Experts of a small language model.
Size: 16 layers, vocabulary 9393.
Experts: 16 experts in each of 16 layers, 64 dReLU neurons an expert, 3 picks a token, a shared expert of 64 neurons.
Training: a variant of Adam for the experts, 214M tokens, 3261 steps.
Below are experts of layer 9 (counted from 0) of a mixture-of-experts language model. Rows are named router (the router's row for the expert), gate (a neuron's input weights, with its number), up (a neuron's input weights, with its number), down (a neuron's output weights, with its number) and show model dimensions 0-95. Each number is 128 + 24 x the weight over its row's rms, rounded and kept within 0 to 255. Numbers have three digits each.
Before each expert's rows: "comes before" lists some tokens at least twice as common just after its tokens as in all text; "gets" lists some tokens that make up at least twice as much of what it gets as of all text. This comes from a sample of Wikipedia text that the model never trained on. Tokens count by the router's weight.

# expert 4
comes before: "1", "2", "\n\n", "The", " The", ", "
gets: "\n\n", ".", "\n", "| ", ", ", "=="
router:149154145103167151178161112117103149068126130110116091094129100154115141096116141114131121127126144112172135106120071104138122162168124110113161104102142134159102171076117138133116121103128104144142132147129137105144106123140156127137150124109120164139150164137113191145161096126143108106
gate11:105152112146123135094132173120094150124094123128139100138120179088139113144177108128149102121157119143129130147122141170158121113125133131148113154111182126104147143095145093130115109091142076081158181151087142115169126144157139152118125144122084125112175145130145101125111099146135130118
up11:131181118118121147112147162138104122152093121115161122118132165101163092159163120118140138151147136160141092154121133138130102088106114121163126130107180114115112125128144123113122123114112089123172213132106143097134125105155136158170090152102088153123162147149151130158142125126135141146
down11:106094132101129112177107091135130119086111159117167127129172135119152150155145156142122079145129123128144132105142119162139187140130109123136097103164080119114114127085110118156123084149120160103114054126129094132133133141126157132099107124150136105133141145140131095121102078120145159134
gate12:141082113090137169135100174126169131131141121144147169170147135140128143101108110124165160139073143115117159108152116081114125125134145138125171131151098130092125154168166174128142158093137128140102149125142140139121122129115134136089104148126101152128086155136160137149122150094165128167
up12:077097117120130139148105127121120121107129185149133171153087192172131153137125154134159136111124174137118156115154093123110118094142146126135156094168087135092131131162185143160160143090116109135087139094117160090129139116122118138104116127113120125145114137102153131126105129108133149138
down12:130111164127167150110072128153138166121150142149126131126136146121135133101144139160067138161129138123150117123137147104140116166176095111112142159160141135132131148148153173132133126140118136126123108147148123088113092102092185064139125136076111127171120107122116138119148107151176110128
gate13:153116139093103092144169093113094100133082098127137117150161097113136124136140085108177113107138143106164156102138085094161133140113098118144149149117193077125119156127138125107150101141146121131114091134107101109149120106175145096152134109136135132150088150103126108134147132151132113109
up13:152143135110070070119137072118117121148145078129142116172136116103160109097145141115166132120138132113141154114125108125183118120092122108145114109134142078061102134115112110107149104135171106130135157124114116088109123137159111118169138178119126147109122157125122147117155134127130121099
down13:115138106106139169116112158141119144116141178121125120117097131149081112073129142174116097143105125129109132117100168110140119142147106118098119158127127156132159159148125169097139159102102127113136143098084176165132133136137095136132127155128086088123141146178106112088081133131164109134
gate14:143150132135131126130087145170103114059177136162151128125125121055121108145115110131124162079134163104130159123135120098113072126184139129152140152128112141156149122122141131092161102130137123125090157161082133125140121156093122142144156132120102126146115116088140119132152125116111145109
up14:144164124123117166118128144167083104112151125100129108147097143084107129137112094128152148091165168133103158150115083116109113132146154121157154133187141127172113122113149134119153120117113089111071143119105108108106163111112107099140173121103105120144100154131151132124120140107141115073
down14:111119134108139104076138147118168112173136130133139157114121088136158121159128139138092117129107166126124110150152159108071144102139170117155150129162116123114127132111103119125129152128132126124178145114160185147125130101152145155131155128086130099111109071159103100144127110131188136097
gate15:114135130118116117140187112157165148134063154147134122159157113124135110141120115134082121144127119137102214109065098111150124124126162118092153105130170102151098117104123134138139148133110124143134100109097147106122126127119141106154135129120127119161109178110113136159148112150131079121
up15:131144123121125116130134122149159133115112139120132116143163092139138153118113156131120145164096136149125179151057092073140099087093164111136146105120150075154103128091135130135156153097119128124182129144106141126090119104080135090151127096129116138140111180134110146147113114116141122154
down15:122118128146077126125069090138131124125129147112095153125083090103165138118139093109127130149081119121123166144107157102102152148127124099132093148105112135188117140162099146121141156103097120108048149102155127158088145123145139132119143118087124134134128118127119120119122097162147121111
gate16:108124141126129118120099157166134108100081170137105107112149184130161140118100124153107156103152084146138161106137155131145158161154114146125113114105098126118119112102165124159060135153177137128119135142158141079151102119126136096129153167127139175086126095114127134127154131132109134118
up16:120128129150115110129123131109140134119052179144122122108137178136143131116088138157137143103161104169122181127112128123152159165187115126128138139120117153120113145149129153112088126137128198110121130125113102116140122143135128126096164177156133127104067122137127122133143156124078124120
down16:161099173125119155141155091153180185152093089119125102121135115136195092133106117152095128110068101093094118125108098125113125128128123113092121089157173131130187129131108152123143128138111122137141103122152101163133152131121144090144119131146098130148145120127138121116140136105120124141
gate17:142146114132143121121128176149129085144142151116161126119095156148124087116176166102147130067126144148122102151130110081157182134107120156148131114159075128115092111100136129117150125140132104146137147110139144104112135139142106140121122082140104159160090157084135131087097121094118132107
up17:156149113121150130126094158164132129164166132129136135131140167106147091096168172117135147109143112142122100148110121087115139155140112131132157150170105123113095140114100084126133141132145105174134176147133127104126139094117113163141131101142073165131149159111116155090126118062114109143
down17:085121101087118116116083129155118099170141127106092111109129166121071085152132120112122111169163122108137098136160133131100154129099127127111130154128187172099169123135112149089124135117107120128138145125125156131133115130095148155114165128106142096142084136112085122129158112105092141107
gate18:158118102119129120140145134105090146159113117105145109184130121103115099122086132134138133156141147093122138077126123099130141142114130148072173135126116150123099154101137132108099152185097076127137148147143148151142130149164120124182120153148123141124131181133129145157109141171153091159
up18:166107166145134146061140135125101124131144118102147090157132130108128140121128164149154152132141137064131141120128121115128134150103110119132161148130104084088162148065129091125163102176111094152113147115122118154189133117145116101148096135152124128118160137122137135153093150140134123158
down18:096136079108124147127117117123165137124105123087131102153124164131091113101109184135141105125092106129101117148115116136127096157158076162139149120137128149152125141123144117165138126131128141155137121138164119142136110112121167100117124130037115159125144149123106124105129187119108123183
gate19:145130135121084110152123123141110173090182141162155133189124114193099115118147091179147137145120157120148144128122129125115098127122152114139167124092139137148127126117126126118105122146137142136164092153139136145150127151106130116128146116109090082096141152081142121176128131126066130132
up19:131130149137099116149139143129106138088188157147159118168142130165117141132133107178141160171102139130160120148109082121130099144122152111136151152111159136150112101124129154121149087127122158137143129154141145139160118157134118122168120124127106117113124139117108115142167144120068050173
down19:107104103099119103119113119110133097162095136138060142132106156104106097166127086132151101127143172120088164175112165137128151123124117182150126163097113130150137104180133137091125145162130134110127127157102128158127136101122118097096094159141166107117119169120123134106138116139132136115
gate20:130071122102077171096124177120101155136122139122115111109114133092152137099136095136163139154175146138146139145137130160119134123154128102138151120084126127121126134116097137118126154163135127092159131168110114150136140156137146069143120138161121106119080185158121110119178142155141107132
up20:151124127106129163134120149140114180143156103103095133076158118113121121123166099122183169145161127121157102125159155133096113123156138093163144117092161150121131119111110124102131146127139129110197147149105129142143127139156156091113100135125104066133096158150132111156167130125126127134
down20:095097114099145092194124135128132145125146151093142130107100124129147151121091136125131110170121137145169096164119115130090153094126137152102123125117081158151109104141072088089143133158099105135107110168073130128131105150124104105159132107172159132137150148137107137096110134132132131125
gate21:129099144143138160076145145111101132125096175120103127134116102120135115155095126114116096125152133140113160118091129113143147103091159166108122158149132138113106121069161094110150168114076127130117085119117179110149142130102100119114099121161154093165135108113111140141139179117118152106
up21:159105112125133158083127155100105136130115136108105120155117117119091143144137113126155139121202150087153146128113126107117107107103154147141136130127135098134140154081170159108121152101084114081110091137130120134113139146134122145098102143129167104117114111116090140149158198117131179139
down21:109134134120146095161133105109144120091145115145150130124093127182117167098144120127106119145127132156155120164149142083169123130089101114114151135115134133140121153117142104114113088085094151141127133126149157119110097182171111098127137179122116154172114137158156152123105144114121167187
gate22:126141151114146142142087101116128162099153106164121120136076108140152135100134130114144117153141141073139155071174189127152147143146155124122124117080149155120112109101135116168146150085114121145132161128079135113123170150122113177119129140114115132119098108120112132181111112109113126131
up22:110142130119127139127125057115123142146150105132138124157099108150147115101122142132151089133154129067147165106125187112158166117148150080109108128104160156096099119108137119159167181109090100119125134114102113128140160089123125173118149135114149104104117142127145139174125123133102129118
down22:162192169098136126133091130099113124137143098114107127151100121149122136103091149082123135153166119082131115125138101092156100132152127148123154096129140111132115139143121120171114167178129114129064117151117128104091114096148148120098086140107148124127131095103099126135148116108095158112
gate23:133106117134119158109127163114131180122103162100105171114118131112123128129103106164133151130118124105130144103129115116094168141091169151100170174116116142140154155099106172167149122195140136132130117155160128137154133114125148102103099096123097151155110190144125121130125132126111147085
up23:098211135141133133167120113186132125083158118127125145135142129129099100180151127163140144096102116149125147139135140143082128118121162102100139156132146133101168124111171135115141123120147119165158134104153129133172142147133144167074139123117123129139123109161136125080124098154116119108
down23:092138149112146114156087143121118148100142133086159163103127137118098109119112126131057125110090125117138116133117110092109131134123102141090220155101147127134135143127099132107115147128132133170118150133146130152175111089111131153129126162123083131163139161125112160124147098112140093132
gate24:143131131105120167168137136145121129148086180128140134094112087125155136112178107152148174131105133151139119101121129101181159129151142126134171146125131126120106160102142149093126125103108093081138117101122159180116150099096129111147097106161161093115140146142127145110148178113136118144
up24:140110131105101124173154121125129123149051157160109123146111109120153150148182115128150165109149134127135135109131103114141129126124161123154136110158146125097104146118130142097125144136080121109140103108093182133104126113133111098190111112174159078137110154161108168116149114110126122143
down24:076107126127093115173048125169147157113139112120152087110078141102129145162101104114130141133158097140135123116167121138139127120139149138125134131142112140158094112155138100116151100123124156103106107142114109121139098136152099097100146069128153148119105111153112148137115115147130126190
gate25:091156151153111116128135139109108127065162143150092111124117131113127138117142111135116139133122131134119160105083127141160195123102145129159161160135140139159171154106140119170147101143178135135162156100119121136145115145156117121142108097186138095129162114180119140137130128150114082138
up25:113092125129140126134125137089091086120157145142109108114103126112109166117156140127089139137117154129149151104123107152159172110142141162133177133136125135166169141135123133178124103151144119127165193116121127123131118123163107081141095101177151100141150118147156117132133144148114064108
down25:180125092162104121077133102123089155106152138144148117162143150148114128073144088143130140118172156089108129128090098129133133174126103139121118123129136134117127149135132124126129137126111148113090096112136133139147129131096106090134160125119174147132154109139115116088147116068198114144

# expert 7
comes before: " | ", "\n", ".", " |", "–", "; "
gets: " |", "2", "1", "0", "3", "4"
router:155128136101144088118149153128146112088145105070098123147151095117108119148157104097108112161157120121142102127151126138103098140128135110108111105157166164096168099123094123124146111147091184173093100145094152092098123083132125131128166136107143126168132137123096122115129126129164144116
gate33:100151118111091118143129145173113132133131111135080114162129121141166131108131131092122080126119098094073129127120173156140151116124166152103090130133097166147160109122133125161128111135129128114106102126133107138094130154135075154110143108114118125111113155107133088212144140097111114142
up33:111159147127071101139134150141109150144150091118084128145144084139146097103116130098109117122118096121098107149142165140111141116167149121124077089141120174125157105168105144125106109112145117149108112153141131142132121181141073155110135136109120167122093130117131097181156147128097138138
down33:111113126128102137145095124129147151124137096135160128143129094087097147146104122100161168178143142130192121134110113118092098107167139101105148109117144155148120127089151158090117111107067137149128131131077083149103138125080150152138097149116129132125134087111111126154168113129127120118
gate34:143096122124090140171108164110140104110163139135162122141135134131105119128109113168137178140145163077111104147147118135153115150175158114172121111137140133167129134138098093118117126114108114090165140095132150138159120158109110133095071093101102127139090166109162126135136123109164153128
up34:127115099112089130152119135141154120152139130127142137153132120111117121111113126164168176138152115086093126131149138102122149115159149137155133108106156133156137119120141096123113107124103082120186135092145134163134132134110092120097052091138116103138075146139150167141155124084172153123
down34:111138072117099107126108130164134144150153127100069148136133111126173146142159104173127108159185074117113147137147139117154171129113138123131102095105151123130119141137153141109097151149080086104139161113096081141122124146118130131104097124130146168107156117140152097148103140109134130129
gate35:146141116133169090141147115119148138106118126103148117118126111139151116127189130164160169112134118124150108102153086112126115133098116124153140096120137121113136146149151178164119126170129103141167176081119121112122092102200129137150099109126141110124125138168152140096099149126080105146
up35:123161109149165095128168123119177144098127109074131113153112091088158110111178164149159143124130176135121144108127114129109122138107132074116132086097134131095126115136155150143157120138129125147119135127093109079153143118186141156135138123147110128109128156148150126104074109128121106154
down35:151087126174137103137098105133094099130102096117119152151113127165157143147130100130136121143093148127158078137148114158129103099096097163123109150092083120142097150122111099099110167115132129111077137134096102140150115124126145092151137104097137135173145115096125141101098116122089172138
gate36:145122127143142213145155102133106176105167098142115135130095103136139107113185176131143116110129142116141107135164136129114086139112126107119126172134159095108108126133152157144108140145141126090126085140178162174100139120138127094129131118142136104111146154127113091147135151138099139153
up36:128092127116126157122211130135104107148120105134161138144074117149168098120160156133152098149134100120141115116162138107101127159069114138135136163126173088103173124111130114120109110162135138148102136144165180144101128128144159121145123148126127124098135173134092116143132097128128119126
down36:172163112104190068139152154145124140135146123107115141139181119176117110098133122088108134101126125118133092154117147172088143137138111105133117089151134121123122132150121099127152140140147139154140102120130154121153102120148104158112129131090159156118123142185157155091111144116126108177
gate37:092098121140117124100170156130197112095104176118156132126079167113128149135135158142152102100144158163118134163157142116121118123124130194123131099125054134120125084110128098139132145140146109149138116136140115143114135107132137154098149109145097095112120170110140104131124142152151133123
up37:125092133156131127089150157104217117111129119109131150158112159112125120091165161166144110111118150154123131142128146130150112138119153136097132134154102153098138053141118121153108123140138132128136119141111128159119145115088126135108152122153105110122148198101125073130125139115160131139
down37:151090057122136122101175135112162130096128144104113130164106130110166122155154136129104167107126133165158103077146099105102129132155133134113101142170139126075104124123101168162110087135113180109166133118135139135110112126166117143116168152118117095122120135138129132124165127141142142120
gate38:125149096115141154132104163129090119139140106079121064132147135100121108111147136168128132112167166150099137147078164156111134095123113126136127105112086125150100160107110118115134167107075130119134095112088157143116136103157096088155126148116102161159138145136133131108149122148132164100
up38:119118115114125201131108147131113125122170116093120071147139133115092109099142100145129096110165110136094167115067162125129128096120157169110130114084112124112141168107115099134124152103111091145129107134115139160135143107148103129145106155131122171174131144091157134129129141160115153120
down38:121097115149124089134113130145153137146143127150128116143103118081142175120125117164156180160115121066141138132144168150154123103114137139106143125138150119132094092168163129109118152149142154121162104138103139116161091174139133133102112141130172133116113059156159136154113115142156157138
gate39:137141157154102129147121181179116102112146136118092138071134154135124121137133132140143143123081150132135138123107162152156150121138127078146111156132139090148143164127158085084158129123128121189137123170141135099125111094167123158135079129141135123109117125128136090125133126169129118181
up39:095136126132124136152131166133138131089098138114092127121112187124146135132111131155183115095112141167119109152087133169157187107092140098129139144128102086155155147167136098128140169141123101152112145109154154117128098080140120134121119134130112106107058134108146115146118133155127117112
down39:149115150152099141140181132095146139128108152079123106127147172139127164133157073135123145105074115119113109130145119115141094147141150103146160180118147126122131150151136132128106158137135118148121164129134154125126081097116108098133152117154116099182095173144134133143166121144094090099
gate40:120167132124114088116149169125113125104077107158136154151144139142125077129108086119134124143135109158115127127086138160125104095112117109107101175140145124147155119146137117142148139145096146120110139163139088111148128068166118129161161168133106099125119173169135076142150140124108101114
up40:120155131103148118128150162119127121114077107169147129133154088135140064137115102127154133162114108137162114129051108127145127091111098137154117173153152111153133129118122131120132173124099143152131128137138120099172145131186132111168153150124145126110121159154110128129159119164116087116
down40:127154128119109162141083137159126160149102132159114119127074135137191122137148114124119096170130126112120109131121113120115080071139124164129130109158107149122141110168171120124126122099142125124104130117079142175146154113128134119102166121117101150063119087132130144136134147130180146133
gate41:135112089146124126162141124114138152150104117128142159134097154160122090143101154136132086124176144116056153171112158127113103137096117131097124116163126134113133105070130111093130140151121127112115115112105157149117114072149122118141084105167122094148165097131136167130107159128110104137
up41:129085129098110104150118134139112163156114112117101147146134133112133107186096126141102117168148140099096157129113162103100120095098151110116129109145188141125160101106141148125093127124105148138151141108126107114089149090133085106172111116142167112141133131165119117167159104094133079138
down41:082155143144145144141124140142154156139174091151136103137123148163100134130150146151125122124118136149128128113136135109129117147111124122119153111162118109124131123120123180112121101098126150164104066093144144102091089124145134165127162148110130185126168109156067119103115067107116101146
gate42:121129108154141132146138135122104148132120149144134141130092129128138092096116138119185175083147151139091145133114141115178130111126178122144152143110099120133150138117149142158139117127152085150142125081122129145152161139110100134150117125133139132106100170113151100165087141078060094094
up42:098118153143093151100145138120115079164132117143121094158112134122127075095140116153148119129094113142084123107118121143149152141122132116133123132118130118109121145111168120182152092113170149137159171131131090110127137155158093102099100114177128137150111176148157132165102109179153123124
down42:148140126111085151103147079163119123153094127051128121115100178115140098104117168096171122133126087152103108151147133116110111094094088129136096098129108122114150148108133152126165138129141131117149112136124117119149113092121106129125101160085126153139130132148109145077135131141177143138
gate43:123108112121083129157141126119173097111125092118156092110104096144110112128193105135149117088137123123132157163151122107147108104087174091105137126125136108130114124140157121119138121141125144110057110081124151124150098138131123152141126148121086109136146166096155073136162144143147146128
up43:138108110104110159159127134114139112088177121100144078077110139145108119115153090139112132120121125133143122164136120104157102117119160094145142116113127101141092137120160150104150111150148122100077091093116140142156130142109111149114147140130100098119129179105162057110157148150133161114
down43:169144142166144156116126161166145103152125144073110140109093112133165102126162115113135100155166094137161082150126133103124120149105142113105117119134115146128066148162113141127067133157103119119123169136101155127159134143140145116088140131109121110123187137136104149115124133127147122175
gate44:134132103178151123115119154160116160122097176154135154139096145073160073148122137155112127113134178130110099096095124156171117157151172136105119150126126151114136114114132128107125118129086145124099116155112123102149110098125124132157124124193134105091140170117113150128144121146129097160
up44:144109079150147136143144126159073156098115157118150178120101139112142130149141146124130105117135190107159135119114133171165125122176157142114140101110149149136130121123126149120118126130109132064098091166113100123098125145113102115167145087146128108089126185132131146128159141155122126110
down44:146111125096149132139112112127124128077132104135178095116107167155137129113121094123069132097149114145117138132122113113136120119139101109162160117198101115055146124092133169122130089143128137118146082114138110096137102135112160145133135125116112177130117128130132114141132072154161120147
gate45:149150119137155169106166130123133139120103127136095156114142145126148158128138118090150133113147153130145146150140161174128109087114138132105147151097129075142142119121105135112149130145120160112121102137132176123128119097076108088117080129179109181148124110118121169128152081122100157175
up45:136163126168138171132171134128144131137123131135105180145131130140124150125156141145164135114142151137135188162110161174127127060129171138116172163091132070121135133098124134128118117119154152120126118131101146133138147104124102074142092121175102135126102135100135151124124125092099125137
down45:134145116132099157115147083122100125136109100117153148125164160113114206097149134119142128123156165122172130130165063115135151127096146116114151142140124098113159121122115131127112148148124129088079117132138120111131143122122121076158115121114100144109127130098154156141125126091071175103
gate46:112123134128089118094159147136150092141097132137158093147109124142141132131112116101130165141160147139157134107134124179091169171111139142134127178121154122137151129153124129097115105130116112128094142120127111130155194120108147090068110147096125126116077159122122097160131102122114072110
up46:155072130114091122122161094161173082141109142138148130149134067144131170135141118083109148119152121120158134131153136141106173152091144151145135172141154118137158136111147147111135090109136124151131143136145114124116157121110144101099087148100104123145096161123105123145143116089125075104
down46:115158132146120114124149117109123102141124122119142150159117127094102174174081129117141127116134100099134136117141133149159129121137127085085131152157099151116143109111131111135099108146147175102130116201106144094089119102110139095115160126073141116139156077176135113121146096141140149099
gate47:117162117103138134130173150172139144147118105162125129115089135122083125137145132146120077158142107117117115157143106151149072078149143130113133130118129110167122147089155093156192107159118104093114106140118131124117116101100148132154113149108105110120098148129132086069110145138140103115
up47:140150128095101162165150113181141125121114081168125126127110143086097123137154168160139121125151140113103139178139105143123113058158160102117135117114105107148127103092159097137173101151091117096131090126131109131136144123103110120154112134136091108134107147119144090090134108110127105120
down47:117145137102132114125101087079118118168160138130143117100164144105074114158142141084120140094128116110089152086127120095155141123112179116098102124080169093069115123183116128134117130134130143143149114127142151130128129123147108138135119122114138152132159163169101135089109102155118122112

# expert 15
comes before: "\n\n", "\n", "1", " The", "2", "0"
gets: ".", ",", " | ", " |", ":", " ("
router:097111131072148143136144107113123149139152152131092134106146076146118137162072082119125122150128102084124157126146152148113170142137108139138130160150117137157085137144124161149146106129125170105118128170108094143106117154097143121118138095097138140129131117122128127094125062166104103094
gate0:128111082139125107097149104135070117099086146141102103167134128162163122138117133155150124104111139111080140105092174142143115152141122123147099112113080153120106112105123168157138084123117102126091136129106128120098115142106099111177154137126116157149090151129159097166149117142123094122
up0:143124113104121072132160135122096095098101110143082114131151093139162100165117144172134120109098124096155137100125124154174132169124118127165131120139117124141143128146140141170142082120138109125113133117086144113096121149132088119228145125127136154137127150120160120144133116126131101143
down0:165136141132127122181107165107112129103139114135100101110156160131101137162104115089121149203143125123161130140111118115069148086130150117127141136130114121149145157161128152105129176136077076132163118132129171147139112109138137137125088112127131147126154155112100144136137123140177130100
gate1:107084122118109118148115088110095070156129164167164102091096124137115109142129146126114139119128168168140125119136082128135139083115131110151139143119138093131176095140166124142148133118104099118157153109123162147108138160138096119147108098137155088136124159139114141154118115154165073110
up1:120098140082122096132116123101095099180108144147147114123131129110117084154092101133091169126106130164127151122126124155135153125128102121123092126125136126131139085148165129163121139128108142143145145110145160132101129149108094146135136140129177113112128133163095120122088093166164056080
down1:116113116123138150151143112167115163148077108131156149091146129101165092145154110144087104157165171116170131079144146115109134106177132108094125129117189131131097144113088124075139127142099118154157132100107151111124124169122123145126109133132152105136160172100126129138140142128145119117
gate2:145120143148172139125099115145153145147154151102144147100095105134114114109125123149113110121118116170134155120150150121082151137125105150170162150135105118118124137074131107145146096132168104139150113130174098155108117129114130131083114101161074114185136144119144121139139085145112066157
up2:152138123163157110128096144133160142133111177106153149098134125137152125115156124127110130104130136158123173119098148127135162119125124146149145152123149135131169142074135104154165148165189151143165134133131125132139136127098140113115128088191072098146161126106148126145133125169117081160
down2:101120192094111116108141133130146154134121129106161137127157154141150133135079131124150093119154151099152130163124141107138096131108116119105126108106134120156141149110156129150150125112117090142076131161123120116171096146097162138147126067101108131124165113084129167169153104146136101081
gate3:151113118106115106138154123116157169126081113112106131130143144125155051108121133136146131121126149167135162167129157107146120079114136143168125146135080076107134069129150154107150164118143125085190129136104144142149119111121121154095132099118145132098142127132099142127102116113138150115
up3:128147114101156139143168160081155151138051133102108147164154117180133124111126106165105162122151144176112116110108133134152133133105100149155129160159104092130112110133145120103109141158123147110170138127075147128130133135114112164105106111119131156150091147119080123124111124102138158133
down3:158102152163154144091087116100118157102180119132122136119101111131119118096125130114130131163114105108115080134112164155108121129140069101122117130136116149110141121155118092123134150169141135118097141150148141153185098123167160189117106128139125149138095094140109094147137106094143115161
gate4:151105146144136166144118157153121143119116110125159174125095153104139091139111126129152092111105096142138184093092120125111143162136136188118155139159083127120140138165136145102112082104092121107114141125099118115099156141093130121125168150140111133140106155131172103112100090143130107091
up4:126126145134117175143140162141130110115127124131145154147123142117124114115108117125150135105119105152126190089110162112102111134118122170119155138139083140141129152141121157119108091077115122080114140139104119103096147142071132096125175179131099122125078147117156133135106114089095086092
down4:118138157128150110163124141127144128122158105112119048114114141127095113152115125132135155165111109136130128146109145125109103111115131120088141157166177155156097137135152117110126129098140079133171146134090146133157101139084162155171161105132124137168132088136132126133166161120175131100
gate5:148188141140140168116099118127095154098146129140096145129137100102140148166127120136147155103084120108071134146134193140123134153149136083162125150118112141128124142104119127135185119100144124162135119153156114170161149145125155145075103145114137147136098104084117118116144123145146146105
up5:107155137166125145148140151123112134085125109131112113113116106070160121138143107138168122093127126118078152155143144161142171149111178083134161148114125111119144119088130108151161124150171087164137114128149117142160187129153129149094095124118105109124114140078153119133141140139138157134
down5:150122190075120119149109131122145156127124107085149154103111116168130123115094124097096120130123136117144097092121082058109128148099121163125188123124115143142077152122092148141108131137105113119081119133147086094130138102145141131119132151124129120125124132156132165142156080131128122144
gate6:137115113115132165157163178102124086149116164141168125103116147075140083049103123142136144120155120166100145113099165149132105134131135141083151152117100133135147128127182131136097129098166111148118170121104131132128125108136130109136141137159137146117084134142120131120131122127131080100
up6:152126141111137156132133156117128087131122148119144102063100137098133121076108126113120162131134100154125140117160184151134142141164145154097170186119102130129127144132179125157103116086174139155118135131123126099122125115126143127142163155115127140104068108149121128114139125144156083093
down6:116145145098139127165118141145121150175141117146154104120137103121142104151110123089147141126123107096121102178121176151089096159110132173123133113138153126137138108145128103147127121124112078114132135138161082099114069138116165138159152121091148174130076084125107139129142157130170125130
gate7:160193131160110130149145119130118105102165145122149100130164117175096099105121111087115166090139153087136189139123128125148084125131150117103141120140110131145099144125162125172119142102113102092147138156189146094120145143135092086125126126121119129128098134109141127146134124121158131163
up7:173174095171138119136130129110085112114139133127152146149131116150135094101101087092103142113146104133118151138118141113128066116133153119093119139134143141145063120137143136169104115125093112135142119165181156107109128132106074110100092137124127119183103152143143090145132123117145123138
down7:136126154159145110164174100109121124169158104084146163165098168080095122160129176075114134144137120108111134094173097117146115162147121151143160156103133127163112149128111144101153129154167130127122102164143135157135117154141150117108129110104128092105147121127104134097131139127147160130
gate8:139084096162130121139188093109161114124119137151116113136123122125142134129184111140172151141125111144134121092119140154148159092109134121168123138122128168151143106122152146151130145124082102184160165099136080126121113122167095100135156125160132131150108147118139088158135096095130130163
up8:125091115172130106130159101133151107124162180144093117122149125137130146135188128124157169148079111120134148097124140138152129109115141148154119147136125158140149095100166138127134161093108110155150165123106085116112115135157092081148127117146103122125087122129139095165140107076129166121
down8:099170064126146140122170133149114149104131148176089108108110167148103125128120127156153105126132146160137102113109140114122132148135153141131146131135136130133108132101105123140126071129096135120102131115116065132131128103127150114133106145154140206099144148130105096110172103082129153094
gate9:146118092161108161137124108119125109134089133115116130091154139112118113109173117145138103089134153116149146124136131135140132083127153113150186102102144122126114136151122110097161114102096175147151133115105113112198142123122121120131127079136112103114128161133151096189098152123089091093
up9:138128113113110150102131095095107120159100122101085103093148134105134119150142113129151116120120144106141137158152152131112122090141123089132186134096147126170120121139130130133142131091120170170148131140116088097177133129109133159138148090083098161099146154143131083173089120128127094094
down9:142152149143133126122143117120069074134092123138132099130129126106086174148110131081107137145142157120092093164128146132139103123153111118119137097098148138149147096166147098111148158125104130161120124122095122144133111115151127139198101143089125111186150166110139145119140130145099109093
gate10:104117113148135144141145139094106101093145142141098104153114139138148110151110098142190112126158108123126136136140136116189101113165119149117102139101116152069099127124155107178109145146141116146166131130149096106136130120095115138122149137174129129116062114115095130118133105155154088084
up10:108103110132100126139168152119106091106113139149113104134125148158153106132135101153162139092160107101115127097150121106172108140130133153121115162094121141086107096136162099163130165145166108144184124106168130126126127106126128139148138140194131114076089104143110128148123093104121112101
down10:086098121076146136145098134142126118147103148149097152143119117120150182189143108119142148127079124119140130126147125133152099112133071182115150110129119129121122129120155099118101153127138125108113161124154108111116166097125110135076163130119117170150087101118137176112125138159159104146
gate11:130097159118148144104114116165147129164120111158093164150149139094147137118148169091125149133150126136115150142134105088162081111105126110152124120134105096092101079100159123148099110142082070109115122110124104087116138122096108166165145107096104135150144119117106121141131120122096152094
up11:138095134135151159126119126170133161154135148201094123123148121061111134149117148138126175122156147134119127106116103117123111163105150107116134148159136146097135103091145131126109105133113078103100137083125136109152138172116088126169127119123109116131136128121099126162125114090068100118
down11:097131157139158150155116098108128141155148146125149121121165146116142154120108157104119069149101086117140044139156163139112122103148126096123120131162095090129115122116159113156089112123126121124086120153155112108174120107098141105092126088126130106074130107110105128116109113128122134140
gate12:135139156123069155081073171146124130116124129119108123113087149125081087141139161116104125115099170116148155094106182145154164082148129144126129138150146140128137060105145123118123128098123091143143134139112119108121140140113130121146143112143132105099141122087140092140096136129122104091
up12:123127153125081148084122140116123140124130134079109102111122150129144095177119141122107099130134131117153144130113163145180172072165151141158138157129133115140131038120147140162098139110130124128158128147098085114152123131108147172158146091137147117117129119126143128140165128157126142110
down12:121145130112098141088100157138104073168095159120115111132129139114129137132079120084121121167147174124129125110122127118126125151089148131123136096149101120141133113148084108140149115110079151120135074082132106103140124169147155150128130109151118103116150158109127139102096149165167116079
gate13:156153129102154157162123140159150091157112095174119087075121121129125138116120120188143129115125127138157134153132142127177146093094141109164119136122145141128120147120140122112160096149124089196112121166114170127157114147150120148160152165178134109126115147142164111124111124126141130149
up13:167117143103154153152136127142122104198142095132110103095139111098121134112133123191097125079091121103143127166122132134150135121120111097128121125133155137114094129147138165115128084170123123179124119150135151167162094115159133180136126153164133121152135158134158075138123133142136124129
down13:152147120152121158132116119123092088144120101124133186127108142129142134129100097131148152150157163152160122112156103099154125113119127100178138132097156104136166125179134137154096127071110139117105139118114090120120089129141166141092118155086163107163100149127121092127138115116099157163
gate14:140115157152109150110109130115124158080119154101118132108089126114162138139127122128139135099113114136102132109122118125136186147155135135131168171125117112115128157073132107137166098136178125154118081125183094106202164144137141132108119135143104122143165123115134155133138115186110121115
up14:155103134118126117112150179116150111136178178107119137179125115126114115095114112114119184154091115136097141120104075148130111122144107135087149129150133149160107059127122145115082122104138109107151136141117121118119145113149134094126135134136103132132091105158098125148105123057139130116
down14:157134165118181101143112119170095135111155151098130169142086155137084129150109081121120135184137109137127099141101117127093149143119103126111109173180125131173119122156152109142116118118139125127154138134079084144146102122137145150152100133128122155132115083111151101111126134140095156140